Below are experts of layer 7 (counted from 0) of a mixture-of-experts language model. Rows are named router (the router's row for the expert), gate (a neuron's input weights, with its number), up (a neuron's input weights, with its number), down (a neuron's output weights, with its number) and show model dimensions 64-127. Each number is 500 + 40 x the weight over its row's rms, rounded and kept within 0 to 999. Numbers have three digits each.
Before each expert's rows: "comes after" lists some tokens at least twice as common just before its tokens as in all text; "comes before" lists some tokens at least twice as common just after its tokens as in all text. This comes from a sample of Wikipedia text that the model never trained on. Tokens count by the router's weight.

# expert 5
comes after: " ", ")", " —", " 0", " =", "1"
comes before: "\n", " ", " 0", " 1", " 3", " 2"
router:476493440539530545607483537550552462515539441545487493541510514429508516521502507471518500472543489454529524479545560457507482483500514510569581554486502483512471460530496507502426482534458453
gate0:470505536492490492481596519508505546478510570443506433526428533523508511423502515417513533520413543512562470532499551460588571459498456505537549487514544405491586523499514506511558518460487448
up0:504456523520467494477520479484434518438480476456499435509463503427582521505513475561493474534492443477488592486506566485481514504510503531541544480510553431552490492566533491486443516583574490
down0:517506514506529473511496551524499421528489482443499548581449496510533525523458423481478462541512522475507502527465506534472516439527490429417546508519507482582501548544487516533457497460546507
gate1:410507532528492558418516521479501465485571538406528521502533468512462538498572472535527494461552567533422513531534488503537548536518568554500505497534502496469463486487524494416483517506489412
up1:510438497542523493588505510506484458492511445491543463501483545540514386499534593471477486503488451496536535497516483497450531557420489570540492466516521469582537480513419507507524505573436536
down1:498419565525547569516501520534417496588494436463509497453478544518515499478459518526527462492552460453454469469488482544500490481622571493546497472470485488462461480501529501510523512530439462
gate2:469469544504521505488503464461496521514484471540483536505387521496527448479490527557470451534470549479529446453527555503426496481561501457447502457416420541554477539469510477533501478583436440
up2:473525506507552566455537511526500428445526534455509486429566446426460390493589541438542496554509521507521533521441493406585503422456450493568458498553498489536522448513476516491518513459494512
down2:487478521555497473479510523461532559527506514535435543515593545486572456537450592469516534542569430506508517481492508511478484513522439541505442455518504481480565445535488502535502494509484510
gate3:555456558495493517530472466490466507518486582601473529469518450511473486500431508544550531532481502467578473480505470459542507475502525542512484504499474468501575532465505477415475458459521468
up3:505467419506488432505559503456527498492466436465526542550476547512537505473488496456482473469559425513416532553474506525476527586500565501524498512523534574475483450531473456566520508486574573
down3:505533513478494559518459486485483535452486533497533485577459529507489502484478569462515472490527493503512552558544502531472387532462493536488493468501415600492530539554441523481508487395466516

# expert 30
comes after: " the", " in", " a", " his", " two", "'s"
comes before: " of", ".", ",", " in", " and", " to"
router:546469519512504532483541513467449515537450473576467492432493529566472547536505535490501565514439568496577417484540493439513491499479460545479431518450470504487503527508554489473462484529531474
gate0:490501532454484484497483487486517518426483546452523524491559514456522467433548440510511569452497518569458495561544477486507472540503441520565513524469429490458529550522487467572564441550492498
up0:551484469499492498520497490394497505449497451535550542456465569488591540482444546521506478538510484548471538495509540522482447432505475562515508434485502490501459458461517465454481506492456517
down0:561552537499486524449506469522471561490434570482527433498497512536531507526415514419466481455513527529540479447448546490566541531513538467413502438528560505554536495493509438461507458496492457
gate1:438507556565491488558474486496556506521466510488538477607474513507488568485480471516553486595534490559545490459547553483585534462501479571556530462520435495499499440523477513537484515447429469
up1:507501441484510480427571478444501509510551521449533530475539540505519466520447511416465464458492562513496480491486491504480504482532510447541558508458588541432542495499531528563548577531551564
down1:431622440510520504529506439416535443427465489550515487535479562484552526514488440501593496463489497495426537464539455556442534514555506496507543492477557542472614468483426497598553527454536619
gate2:518479496534418437507462419578419552500450538517430504499492458497490455436426509513500531455544455531520489553488487495467428568429526536521484508531414505526425498527547493567543515486400448
up2:509534497500507582440531536478481553478517492524576502500437573507510451538505543483456500489511561471522499517452500438524565597502523452520487489500511483490502503431488557454491464518467512
down2:451543498492547508527539491464509497437573529515507545513508517436552581510497443496498467522526538573541529476517423528492490470587498473437544494499603529503547462507472456559536510431520535
gate3:480505544491528530525558485491550478485577552514519468483498510492470465503515524540469541578541512512520432467475445442485531533533522515593489543509514531513564497445507504518500502523470534
up3:488485464532434480476553566510379495502528539557545491478477453470482543539593510553539522526578512542519488509484526441477487397512453415494559519433483501406517532509475536448465478463528522
down3:543524449460420445499462433489551485488450493524480527484475443474536509538409519507533464524448532465488486441449545504479534480489523447487478493468567511505489558481521416459507491506541501

# expert 20
comes after: ".", " m", "2", " (", " 1", ")"
comes before: " |", ")", " (", "%", ":", " 1"
router:456500537478445529523527501516501410532479449512473472529540502456478448533508508482488530496506484559524494501547523498491420466539515423483475493530428424439482486523484515548507566468508489
gate0:570496478522574469520569493533392490490518476497488455437564455462495572506533524417470533477491430480455478556489421461468518462403545513568448560510538501509570541516535589476557498580465468
up0:439519457476596469452466562484456485501502524541492489429530474482488497484489494517539595570537453503519519517499455487475512522499504540491507569500572500512466502440454463574603473472444548
down0:471491469427490421523474525462569550562496462481444559500553545581493521457475445510499479541537476435515536452501557574570503502518404421425487509526472522521439490496516559519475551549523483
gate1:460517490481547562484497510525461446472458550512455414523543494415453550637485543517426458449416578559474487582513511457530467511516545515529512493555463466452463476511452547545512484463553507
up1:474528435460450542456473561511571430443476533487436497509539497493505444473522517491513439523466549577449483449484573487554512591509535512554529533567408442448518455532620535550568493519530488
down1:486529564528481464515516542540499459509446558499453472483464572565465496518477530481519483483478504515542449472538433491571447488561468485497548498492450539510470559471494428549472465506509469
gate2:509510472526556492479424479568379475521563483528488511523559507512513511502570528493494510506518485529459544480471491558541544491536500472524506399548514486547525490629516497549519533471537584
up2:388591495507462488496444499515545511496524496485507532470479598542495480481550542574523549489615467500455570487467498461460524497451467517487509536461437513594577487449478546466497496455507518
down2:512514490504573514491440467417507562542420470551524499423544425477502421501437484499556600524468551513482476476514504459511518447500499509487500540497445509498435530500444462552528491442554552
gate3:504517485556535539487539458530492533530495526485420490493460483534490536453472524539524393481429508471528554468499489533520415528496418522460447546493507519449528523447413533424507457477539439
up3:505478433459511443504440548429524531494542510451541470513457432490396426482546532462531542513520488536493509498527544476524518506463534477545505540507519537534556512606592525521502540474471544
down3:488492627446459497548482422467495582525496489492485536512521536545461497495496432486491522554521449549612426461476527525517499526452470498504522436413421479518515483473544518499500511535439490

# expert 31
comes after: "\n", ")", " which", " it", " It", " that"
comes before: "-", " and", " a", "The", " which", " but"
router:479462509493511338442527517505598482509480537471518524544477427486523505443541440559484533495512454483465510544562494503508434514511594410543533599534463492488411546515453472491569564519496476
gate0:510436475430448501485498488476531455486457567526564481564502402522507549534463513495462451509448499538494506478523535507518570426390529432461488530494531581450537536495569476606445544471515500
up0:442557549484459540507483550477496547530520534515562458503479473496541510516433391529460560518504511472517518478441496505510505510491426472444470483500446538522499543507387501501466462434571466
down0:511473468503511458471490510526470420540521520516461521474529520557521578466513406460528453535519467513418444500480541512486547569504489468510496470466467474484470452481529429459450453501443466
gate1:497580417432545553508463503526485473498515510537491416470474456571470370494504465499545492470540465454483529544458441493490519533541510530463479568451488476542540464438452551447499497583440537
up1:495461515444515399463533515498521506521459551608554465530481481476508555443558473549464446509495504537534466510520500523484513581493526482520491497464466509512513492457469507497469474510510499
down1:432524529537429505483515491528505434491481500547486568503445520533424457514547390511449535520505545541524572491565504470526489420454582563551535482526490491569482508500488583551522565533457533
gate2:519556455519518485421481525507568448553470519437546556510482481495466533524546477560514531567478482505451507498491532526462547443444440561466536448474545456556530547453519558527551496442493482
up2:500474575502440528544398494476464461505410599457529494509510520520512453528450480499514498441543501511492565494476477514512492464436585495496502554508453507490482470502496539551500483466531504
down2:499534510521503578483538461447490471506495535559496547461461538517483567505435532558502495554480565483523526521598462482521428474530438404521462483437450502495513516461452550540494518520500459
gate3:553465491446548551497532530449461415513550463519475435494510545541500486503522524489495442537512493478538485480496542538512494515511501472550512528497489469572459464469470475536498483523526546
up3:498473473454511458561429522457527543512487470552500541537543551507488525466505572548522429403565488495424518425501533444490458486510511547475473605491384573476533520541482479524513493421513460
down3:547494472473556545515484458455481434518488464522506561530510462493502513481475619517441492462440590536502465511543471488549541474451427462448451521507438479467460506509474487479437460524492528

# expert 3
comes after: " was", " to", " is", " and", " also", " be"
comes before: " to", " in", " by", " as", " a", " the"
router:515490443484456478455447451406576525539528463485503538518498537470589519445492480540526468528398506570538458438503504543525516496536448521543513485469557487557465485529557502574506540481493447
gate0:505570491454565487495481491453483460579513540545437570518493487450542470454504430493507535464515508526460511549526509536545428469460461484542454559493544433512488401441483410491565454492476525
up0:491508527437438523517482523477516532428606507520513473497535500529480476518458560474453564451506594511508474462497520509471483445525557539443509489472462498496460500554470472490506536505525498
down0:575466464529413519478514491487532545457489527514545472513441430506509539492458542510488484440530502464488525435485463502493433455520486504436508446523534398544506560503462482469509525490510508
gate1:481498422540524467470538497546499618458427452458568524481424456489511588439436474559483509512515455521504485523580517546476505470527520528519515482545522519527473433492479538495479510538448447
up1:570494460479510544453467532496486508569485577549453505413447483603515425495482488482466477522606476498557443528543513451577499521445473520488552519409471501531521518542504524538490484501478530
down1:500464445525475500542464525520467527498431536466536514501412523512536527479444516431497446528489513554543597494513514486514502582493500530509489551526527437531495493471454484510453518485467423
gate2:430448401517444472484485499554485540510485466445476504452538486445484499552497542534466508565468392493491549563450508561516484481594501518511476519432541452515549513485509483477546456520468509
up2:518494478501517454499471497447503507462534487477487539465461593460469532483484447504531517473475497503445482475461521485518525475498455501503453482544487417520464455499560464530470515500479546
down2:465556552573510491546519508442462524455384469503564431497470515480464506510441510422514477515483395485431497485569413510486517438450527545548499516547531487551489508505436456542492511441441509
gate3:443474432465535473496504543450528553460537460480473527565491510457503505482507519549521494473505459521505445558553508554532542515527459550558468529465508515520500400532483475505577483535524458
up3:518473555556474451467426480424526429446445512478551447473535542513515527472513527551431527457500490477524501524493499556574500459510538496515563493480493516585528483464507457505506487608508504
down3:468528526485513474538521517480568547476512544494491446505489557536563473421483468438525457475464435475448581515569559540468517464531452475482466542490588551535539487477505480468517389524441529

# expert 34
comes after: "\n", ".", " No", ").", " St", "|---|---|---|---|---|"
comes before: "\n", "|", " is", " was", "==", " The"
router:508545499501483470438572500551525516540529559532496434525538458495488509482484443504481519552510471460506517509550587540502524475512457486487604461503540468346441497414530508539416524497487468
gate0:565518443465510486537582529495541465487506508482476475481542478459483421544508454484470424486563508468555523481487455458565492473436522487500390583498437480560483529484491474583455441447469519
up0:563521500534526411525529458570480481500472501523494459500545558455476441532533497494473449487526500470531472512488508471461529449513442456476494501480482542452470504454562502513510430498426522
down0:539509477521499467528491550535496486565523456457457507523522432452515533488554513577533447577384515467520546527461422552523464512538493449472459467497470500531452433588570520517479485557444471
gate1:564509403481527511501470474504543476493482506537518446550545501459560451465507457516413500540557493541439475517460456501494489596497478516574508491513519487465484493478487495485518493497524521
up1:520502543478495435582527513463495534446498528542557542461532580495460558504495530458526532482465537500490496466462514476503539507510489505490473414433479510531553484487502570512512413519558550
down1:501483483421553512568498514525533590514463477437483561544448461473457441415474531457483431562525511555382477484465464460486579503479529513504503473495549555496551493527545451530529471534448486
gate2:567486490528525534531489464549483488554514483575512477513524440492509467499539487481563464580535516498497508442453508533510462571497484451492514487537482464522558534508520579495524447518494485
up2:434532590561496428467542497471439464551445565479478520550475485510540539517539482522496551528516481567463531505513532524544562456511516535456553502483554525496548478500502498484459508525491442
down2:460509496497522574498459489483472532548506476507439527433535511539476492524492520449399540458413487574521535505475523536484471449428413527553521537539484474492481554547547459430441501517495553
gate3:552498482543577533513515510518439524489542500513534581529578399495569512435476504508527549456481502480448501521506505491462581504478515445431519526469501496487533553450578470508529416484476541
up3:451435464456508477527459508497561548444573519519477471477474509486516459513472489511391548495398486470506450510494466454415478629449468509525478540489462533525393436503443531483415509556492478
down3:516490550465503475519452554459578504480508515518454570482521507505485577546436511482440512533559466528528561493545405444467493504546553547514482569491516445492425557619441499497547525464501495

# expert 8
comes after: " |", ")", ":", "N", ";", "′"
comes before: "-", "|", "°", "″", ":", "–"
router:548481519501539470568530486475521430497483477521506491502468598472484499541490467492545515486559553516515571550517413519440468496495526484565532550550472536501454426439521509481508525507475440
gate0:602486458457559421513499455525506565484444537538455518496426509500483535401490546428470486477538506499566582497519474520494442469536525494519540481513465549487504472422463411475529525538458526
up0:462518454498449473507687548493473555469468475521518605472500475459547456532520521458580502500545573484468514496487465482480541479505555508522518568538512517484529448513471531474463422487536517
down0:514512515547543494458501480544528536462409489432544464558505442552420565435508492477486507457510478513454515589536474488485528564491457533474499480479484496461455544457548511469607494492451541
gate1:429544441496465562474516535527518519484452496475462552482533527465506554486516435584510468442483443518558576481512508427538475574495500551528520556504517459478538516425475483527503498467536450
up1:526526544504529544549545485596464422500507485526536447489498518540449515516535501458535525510490503461477460537508456437476469526499556560507485523483471448474497531509541490556492549421502481
down1:551438495493465505522461475544583507541533562566542481497473513471468545477515560503524532479459542533571503462510485510504475519424518553526513504494457416433540519536461533470413563431472487
gate2:452527390456504516462592507508477516464495528623470601471541531486470511561454580481539446519510488496500477440496505513495449500422483514455444429466502514498421529530493538549556446505531529
up2:521509493496404623498496469504494534517491487450495542466460506462485553507529399567561506494484523523544501497486467435475546473566407486505571494554484512533552574494477454444563467511481466
down2:557490504485567549484518513487446548484509562459560488506422533475550471533562508530567500399534524522498501512507359555510488514482500486539483541487491557451560505475529553506521541523498508
gate3:472542482475459428462517477451491520520511501539520553473455480463476471509525479486538510457561505496512536526576518564512546504523554493556494478488473555475476559489527456522521548504528524
up3:470495496522478491481512503479466523427489508528448523482537511570564536488508574466404449543459530496456490476483524492488388493505435476496507509472492458492503536496481525466500462526462450
down3:466523568506455600508505503533479564543493548534469578452481480494478465509457568445454565513519458490464486442531479591523446520466522449573481586532496532488540511453477505475504537483503506

# expert 27
comes after: " (", " |", "|", ".", "–", "/"
comes before: " |", ".", ",", "%", "–", ")"
router:507518510491457427458591492437514511469489443494513537511461435455512414555511502541553501592508495534539510550513540510499522495533522508463488437451476513455474492494551541514487546437513466
gate0:491561531526461545479463498531507480454532467488526463555509475487491461474477521555540524553437480549474521480488527448543603561511483532472530589404498534499548510504452520465538410593476611
up0:483522530543522417499439542452485500478473473498490537482451553487467502547472548468597479571505471530541418467569538548512496485531541550555528452477497501443510463543512451457508471483564450
down0:459569491524502457537499516576630506512483541451436428400426538533475513524449526453478450473543543577478454447504510547439546458457468480458499453522452555459488522596422445469454481458472468
gate1:518496520520408540496450514474573543446522560531500485420515546474503438536491531545485524500488503520426492506509492488553475517466549521544476439499460543405470495478422518464513458440460472
up1:512569448488526506481454506483512540482493570539562544468431522483512562513529472480560556509532531442492516481529488496436437447525508471469504469518489460518493453509554485482495532415521580
down1:459533470431466488509492486511467506506439512543471427537466439450494517521503483514550450510462491516477543612501489508431427490481541485465468553537479488497536523487560496528552546429608520
gate2:451555543476493505479579515485541483468590507499515551508461524467478505528460461458417443498491505501488474544535503514409525511467505421476532506495482468546488532501520521483573501547487540
up2:522478493456474519493442476522479474584484489533565461507522445503516535511495543514522530461440451469522499401517450493525482510598452558617506480485543544455560503514460464521483481556504521
down2:489509526481497521497528514442477519473514597535490541466509441473446399487508543477532476508507490483463574429536414501471441525508484466534471506543487500464511567501405438458475529504489519
gate3:548455528500504539484526490526422475494546425505505492446562483486495542488441494518425488492442491479477537449497507431534506488515454451510509537474549515514541505581529475580529538509525481
up3:529474583507544541454521427409482481501542512568471594438529505506504515502443542498465398486444535510447553499579507545536499416463468469462502469502488513421437481521529486588528547534510528
down3:496440423470445438589477511521466483502505479466437437451423511483537455465600608388493567502536510571527500519461501551473478511503433550507455566492516484473526504524460497521461498462528447

# expert 15
comes after: "\n", ".", ".\"", "\".", "===", ")."
comes before: "\n", " The", " In", "==", " He", "The"
router:467446465485445467521501488555457457518486549497493478477425419526469559523514502551496527476569443552603471465532519558526509489509439500552531529549541509468470555521464502477491548515507505
gate0:525489486533552568579478441530541464525467503501458478479489553487494455468547486521540467470539502412448519497543423510479510499547523464528408529535493417512464526547526520516480456493527471
up0:452541492443475535513534424535505471468509574521462498442487558575508464524483494469530489441436511490549508448491510569455482522601534501478502514446488497468465504544482502557460493525456450
down0:493425514491512466491480576408478506532448464485444460518443504548462537537482489373461447387457573488438420481504491552461535462571521531542475525538469532441452504455543487527472579513489493
gate1:504533485499491466488560454494474547497518520419519533461497532484508556490497457503505495467528553481426509482521510507487473481467590499553517506502575480470487480500457494521492563535523470
up1:522536553498494563516523439566441581530529566544400519427551534505513487551456427494508524480495607426523570464532485528545523443443473495482536491468443449471511504464480515469519463506526493
down1:498486533569482497501474545562512589485459546429413559464491451523432509470527451527433540519452507464456552563493624516458558481499506444527519521529494553485486436463544507522560486500502553
gate2:531470482549415448521525435572510517501506516437497513463494546488545583482461384519526495462519444531503500519545517478573510462522502485448528521483457463562489411506532488455554468526533523
up2:463472476600508463488470495517496506485477460583521494512485525551540538504527421486574487504497521500521539517524560476501532479556527409468487460458464512510481543559527503411515475554529564
down2:492611473511447448437413474449476528498501504470567520567430504487545543510493469511465394450490466528516504488516604495491480484453515461506527509489430492471492490443475541534449467470577444
gate3:509472499430439483480522567522511520540547444450460492522416498560455489498503554441589472523394540498512515532474501439544518526442404532465502511462550483479509486547542542512484467539527441
up3:526520495550416496466513519503550481472512489529454459530534562502500456485551531514552464512466501499463515472596513541500440566518517494441506493441525477519489454525454483521462512597451471
down3:504523409477459453503466498476456551489516460609466518520496574540611520454500498428489477474503596503591544504463594448521525495514488518451463428455496529431510475470470545544478470431461508

# expert 6
comes after: "\n", "==", "|", " ", " %", "==="
comes before: "\n", " ", "==", " Votes", " Candidate", " %"
router:499476480481469482577476522529524473516539508517487533494487434437478462533555497503546494526489519489520521493519523498529480497503508474475558494496536554574505568523473466611531529519463496
gate0:479572536440436493524461450491524478503524473481477526490546536537435462566494545516456468447500463508532546498490529550597525517532460549425557510506585497554439463532474498597528490461479487
up0:449502494429426495527490464454519620485485500535497573516488506498524480476487481476421460481473462602455448528443498531566529429524445533409472471475497512479447515494512554489539584501522464
down0:524494456463499567560498514487508491530500516517521478550532504522485540446510516563468549533487524505507512530465515445486483514475462494452581484445510508513483571450459538520562452582529544
gate1:473562421488475573538471528578523489502506517515442531567514469494418473472554566433418433503503535513473558489529499512555461447498451502484548539562529467478547540474512556490508477468533496
up1:523461527506503433487485502456537449503511565464546507562515484533511524475476471535500493548520513507476529511505445487520521461485577546562511492486509483552527440523505490503565516509477544
down1:550524529493465508535466455446515457489495524442464432538519524487479510440515480507486487530415531398526444447444556497461466485489513435494540588543502487515523499542587527568486488560478529
gate2:530467482515480473503508484509543505494488452505486446495473499475506516544509463493477515514494508457448509488417487516509522517513558506508512557516513462504513468511496475522469549550555492
up2:591521420476472511469493492515450497418493552524490430493486443513469603536530433558543522533463563528482515398505461473538527543543485570487540530512537498513523505559468528497529572543461458
down2:555483493500496474471479534507417484503579527500525505484592507516434586554482425559525489494483521482585497534438522461552592457452471533462496501519467463531471476478482509563454486504505477
gate3:527521455526410485536520514507461437484509444537518488525531556519541492477557514530532474506477470457512489482486496452543517478537406471531424555480509491410505465488537485561458520485557501
up3:533411501442557434527525477544495517469535502557548482555521465525496504529472544564565498480524570453483520479462487487456518501458468512492495538473470549491498501553594522493437488496548580
down3:507536526460536565545466506538525474471469567484510470502492484493453471531486397506498536470468456541518498434455573512467557499502478529454435574457505473521487511473532484481474483523513514

# expert 26
comes after: " to", " was", " and", " a", " were", " be"
comes before: " the", " to", " by", " in", " a", " with"
router:486469479479434551476490490462526489482513430518438509503487529511572541487505474551527463547424513550551471442520516529521527424547406530447517515533519487525492464575559501523531546520506435
gate0:521520523465514528545438536503541484534462454446496489504520523506492455539516527480577495598500474528519495554501499461560494478447513503516498456438536494546541483493527463449521424518529480
up0:478473465516532472504504467479480507435501543497540510486461533506549526552475511440445560458523505475444506520554486510419511495486538460454481546445519498477498481476448562519542476521451514
down0:495497505520471452486540486417482497398509508519519535480542543470520536490496485441457498451555548563497515468481484519472479491583499529507521558482557525495455503510498483560561551456532553
gate1:517542516475470465529533469463550536491514484463508472527532558493537469492506552567518514520551511446429476533457497540580572467456564475553511560449482540492508499508501481522535525543488451
up1:472479506555525526482506452499483449504523548550530488491477502435493524481545468485434457425491518572457551529527472532432440532519477545539485531581513504508463433498461529502492519496509534
down1:466571490521478485489474507468383510464468582429500499403512537494497500453482473560539532487513558548444525449521361470501456517595530454512432520594515485544528455488454507514544598443466491
gate2:480481557448521480543608468495477463512526484508494504455584529515471486458512426513525505490509487482499524476520494533377537506602495527551524506498536538468559478512485436424492534479609527
up2:460437542480538518532516436537453515493468432516498521460598482537489486522602435497496492583465467485535592439612509517399527588452475450469485525463503552516547473467495472500462522437514511
down2:562426546443504546562427469526473476489540484491495454541611535540424557499505532511545492492476503517531491501467654491476548531519482491456482496414598548525507538440489501584528474472486510
gate3:499509474567529521417529524575464484468491595458511476484429516522558511516497481487400414478542452515467538478581507544576508456551452453538507485560468475562498524511491459486525495530393461
up3:469408512473465458567494505440502565541556501532528496452533502451429568478476455494519515538469498543526457470492485480444488517460472516497489550502580509467491456524512528578465493511519540
down3:526575441482538557504530472437505502564546468513529495486535465527498510496544429499546558531540504423477499462443376489466515475564546473464530549543535499506518491527488466460501475508549574

# expert 33
comes after: " the", " a", " and", " The", "'s", " his"
comes before: " of", ",", ".", " and", " in", " is"
router:544491543509524565480442519466526510509477452513443517412494575540485509499436461471550518486427500481534499529558553464524460500488457551518429532457514442488529515527588487449469484575488494
gate0:446511535512493496449467530501472437544403459405430456485542526542518525500499506469589578448535429506452493546500488490488561538496541497500592453548463491402504461461538512497424507527460521
up0:484514553445496497524484492535514522538464489514439505521543523528445504470474471464460447516505519541464546544532459510442512566516450523546394504492477495547576529494464573487496542503568503
down0:547529471529548496556517452520438485541580475530556538529506467446537472488479504570521505573440527472540519505478487471507474475471545458489557503456515476564468521488476465465517459451490551
gate1:569495521502455473479495490473463544495511496521459570471496448528528472492474519574527552576465509474446420500525502513483531530527474496536470530508479473430473506538532487518463525535446523
up1:482513480478534481496466521582503510508521480499561548485537426553488490541532546579578555462490469434495426533466523575485502513462532391541534519515530560523464491496515484543562528467482535
down1:500510533456498515603521484527463480495446491458481531373420498479494506550429517475526491496405515571505457523521563490554435572465551456530482513587527441397548505546492488489482579513498533
gate2:495461554585520453463508460523443551500510536474448512528472550551568544479511486537449456429464453444503474515517514508504490545502465499488530529502499472449500527548541449523558533465423476
up2:556439485477485527487484484456555458555471526467498453464463545457531520474462484438562470509457492479528500497490479470502518499539523539490461519578484517475449432459458524582505480482486444
down2:449535544520538460565501497532466505508550513529461459535460568429492488466543389522576476526541512551500506473528425526477551555585508540481489494449493491543470482516495524517527536480504466
gate3:463521485469548444495555512507473522499494469476512503493479505470591522519532528507530508573450549447469496555615540456455522502477518516514515486495538445445510556418553503508471536474471448
up3:559480457518444519579483482574508450480528578542505540478527533455456465503501484502477492494505555506557474524468429492504543474583514512484505524432368443501556479533457498495560444552532553
down3:483504517539509519449501543490475486436490554525581509490433550453564472476513557495534527426494511464520537486474373604492506473559522479526504475476505456475551501486473505519527495508523486

# expert 37
comes after: " |", ";", "|", ":", " –", " —;"
comes before: " |", "|", ";", ":", "–", "|---|---|---|"
router:510485519539431518517483431521566450466469499471489525509502571506540479518553465519480563531515492440515443578507399544518476568447504485436442529460540490471511470488491521483491499555506529
gate0:510516509506490488469493456583490487500449495465574465540519472513475475536531483468512513527559437497550527528461498511500482464523561491496484465489516463578494493490498533495506443496480487
up0:573516551553532559500461474501504493516469516491579540487495446487539440516480495474480454492499566447512440445496448513447442498404533450491561519454480484497525470514534446510486452481491478
down0:488447516471483523469454498519493383483496547519495454473467446497487579500540440501509475505551427500567576489526441483496478546451475587503541464532484448517534513522528478547463525547489491
gate1:496476517516574498475491578496480512527472520542544510485474476524444488485511541592542561530434473475495531519413502466450472467538465543584584482428521559511474430452484574474461451519482529
up1:498513500491523493431511547448499509505459594489557414498482527461504563465574542500485494456468520514515464501432549556417449469471529525551505567547544461488522486428459468536465442460376507
down1:491472564540553506486501468536531443459456463460525444549473413494516494562575542495546501470558506546533493484430472553497475448410398498492595528499590436533442522486563410486474437524511502
gate2:469554438520461551526474437514544430496493445456494531510509565531562442486475557479492466472537456492504518507518439508555532531491514497452470512479500547539528474595554457475531557452542561
up2:447494506516506478527516488526542576550489511496509443478479519395442477457494471443543545507521514524509478472416534497497462505517442549505503503509472520429469535457485432421475544498493437
down2:451423541550497493454510471513503463490404504547490546479494497511445486509561518487530554545549522519553483456413514506498541481459545479501426470472519474514477530529526620488475512470479502
gate3:543548558457471531481500545558529502488441527499508500494529485547468498558495504524542503569490490477406528462485461506505489553458524521557522555462527444457548494533473481501474522511415533
up3:455459465530612463525520491477476417535485486559461469499490499454451475467524498480483489578461471499469557536492497531521488552502576472516434508501447472563480500533551451487471495502509507
down3:489539523544508498489454547456564475508500454414473490450518497520457539569508477524449516540529513402508513463547494487551486423489527495537507563475482440484403505488527468477560555516422474

# expert 38
comes after: "–", " in", " (", ",", "-", "|"
comes before: "–", " |", ")", ":", "),", " –"
router:523540468421478508496516481561510524534497531551478495548474525550529526495471422498484435509543488529493487480555494412546564510488443578486473482502579530464493478477475468634455528510530510
gate0:538480499415538515493464492446449554505485553423552566516543556517502458455515448517421466476559530542498489466509484557525549552411469534453467535437521512533432434548547500513502494440483506
up0:515441484479510481514470462426439503533503497491512522554554480563475554441431480477515525466443496493540486526486541559623428503479443522532487482496440584500488457515510491539475546491485573
down0:522476480415464504425474464486434439475539529527501487522493499493551504492509489521554524538488511463552532467514596477478469576529541479521514501409539510513546423529498513460466421525502466
gate1:530535585523506484490517484544540539505449471406515418515521483482402488525457467471509473431574515572517514511453531527508529510516463532446568504566483496478561503565463488512521554516536523
up1:552477471530543454505515540575520487559476515509434483497464526474549444510444563411469482529452433542509541545532486540473510484454497469525519590531468484510570471502566454468502525473446475
down1:458534548560466502478466516475503499564473506537475409457481492475513412475526551550469485485523472478511531446498453546500474520582555560450407459511517570568424474520467574529464490520566471
gate2:530431523465519459478523539532510491570537491539556520556476531571469472543617538477471501481527454450462478508443514436543527503490519516526494485529523512440504517515561477529470501542471477
up2:508472542458494533466527480511528537420501447478548467508489457491467527547536486447481525452492538537480529533504441507516440524526562489539505494515513491513573456450495503528449519549448509
down2:536456503591562466507471516450535506528465595461493547504513528536513546460535419454498445523527458537454476544573438490471518464445592478485422468546451460497457520496523554527513505508483531
gate3:503529529540475460525528514500520487506478463519512509426518603557483441534431500495458492482501506546528462454519452497562541602472498417565586490523376475490441548566432561504542531500457545
up3:516500465528559526543515490445520468552435546574488497481466498439494549514558503492471409461491492579520490513561443513473481450454459528571474420507456426504444565454503472471521465500444491
down3:531533501503505549588472456527522529508472500505492445478585540449501561546449487539535527525507533504515457468480549585533539544468520508514546490472470481531481522501492426535521513514475505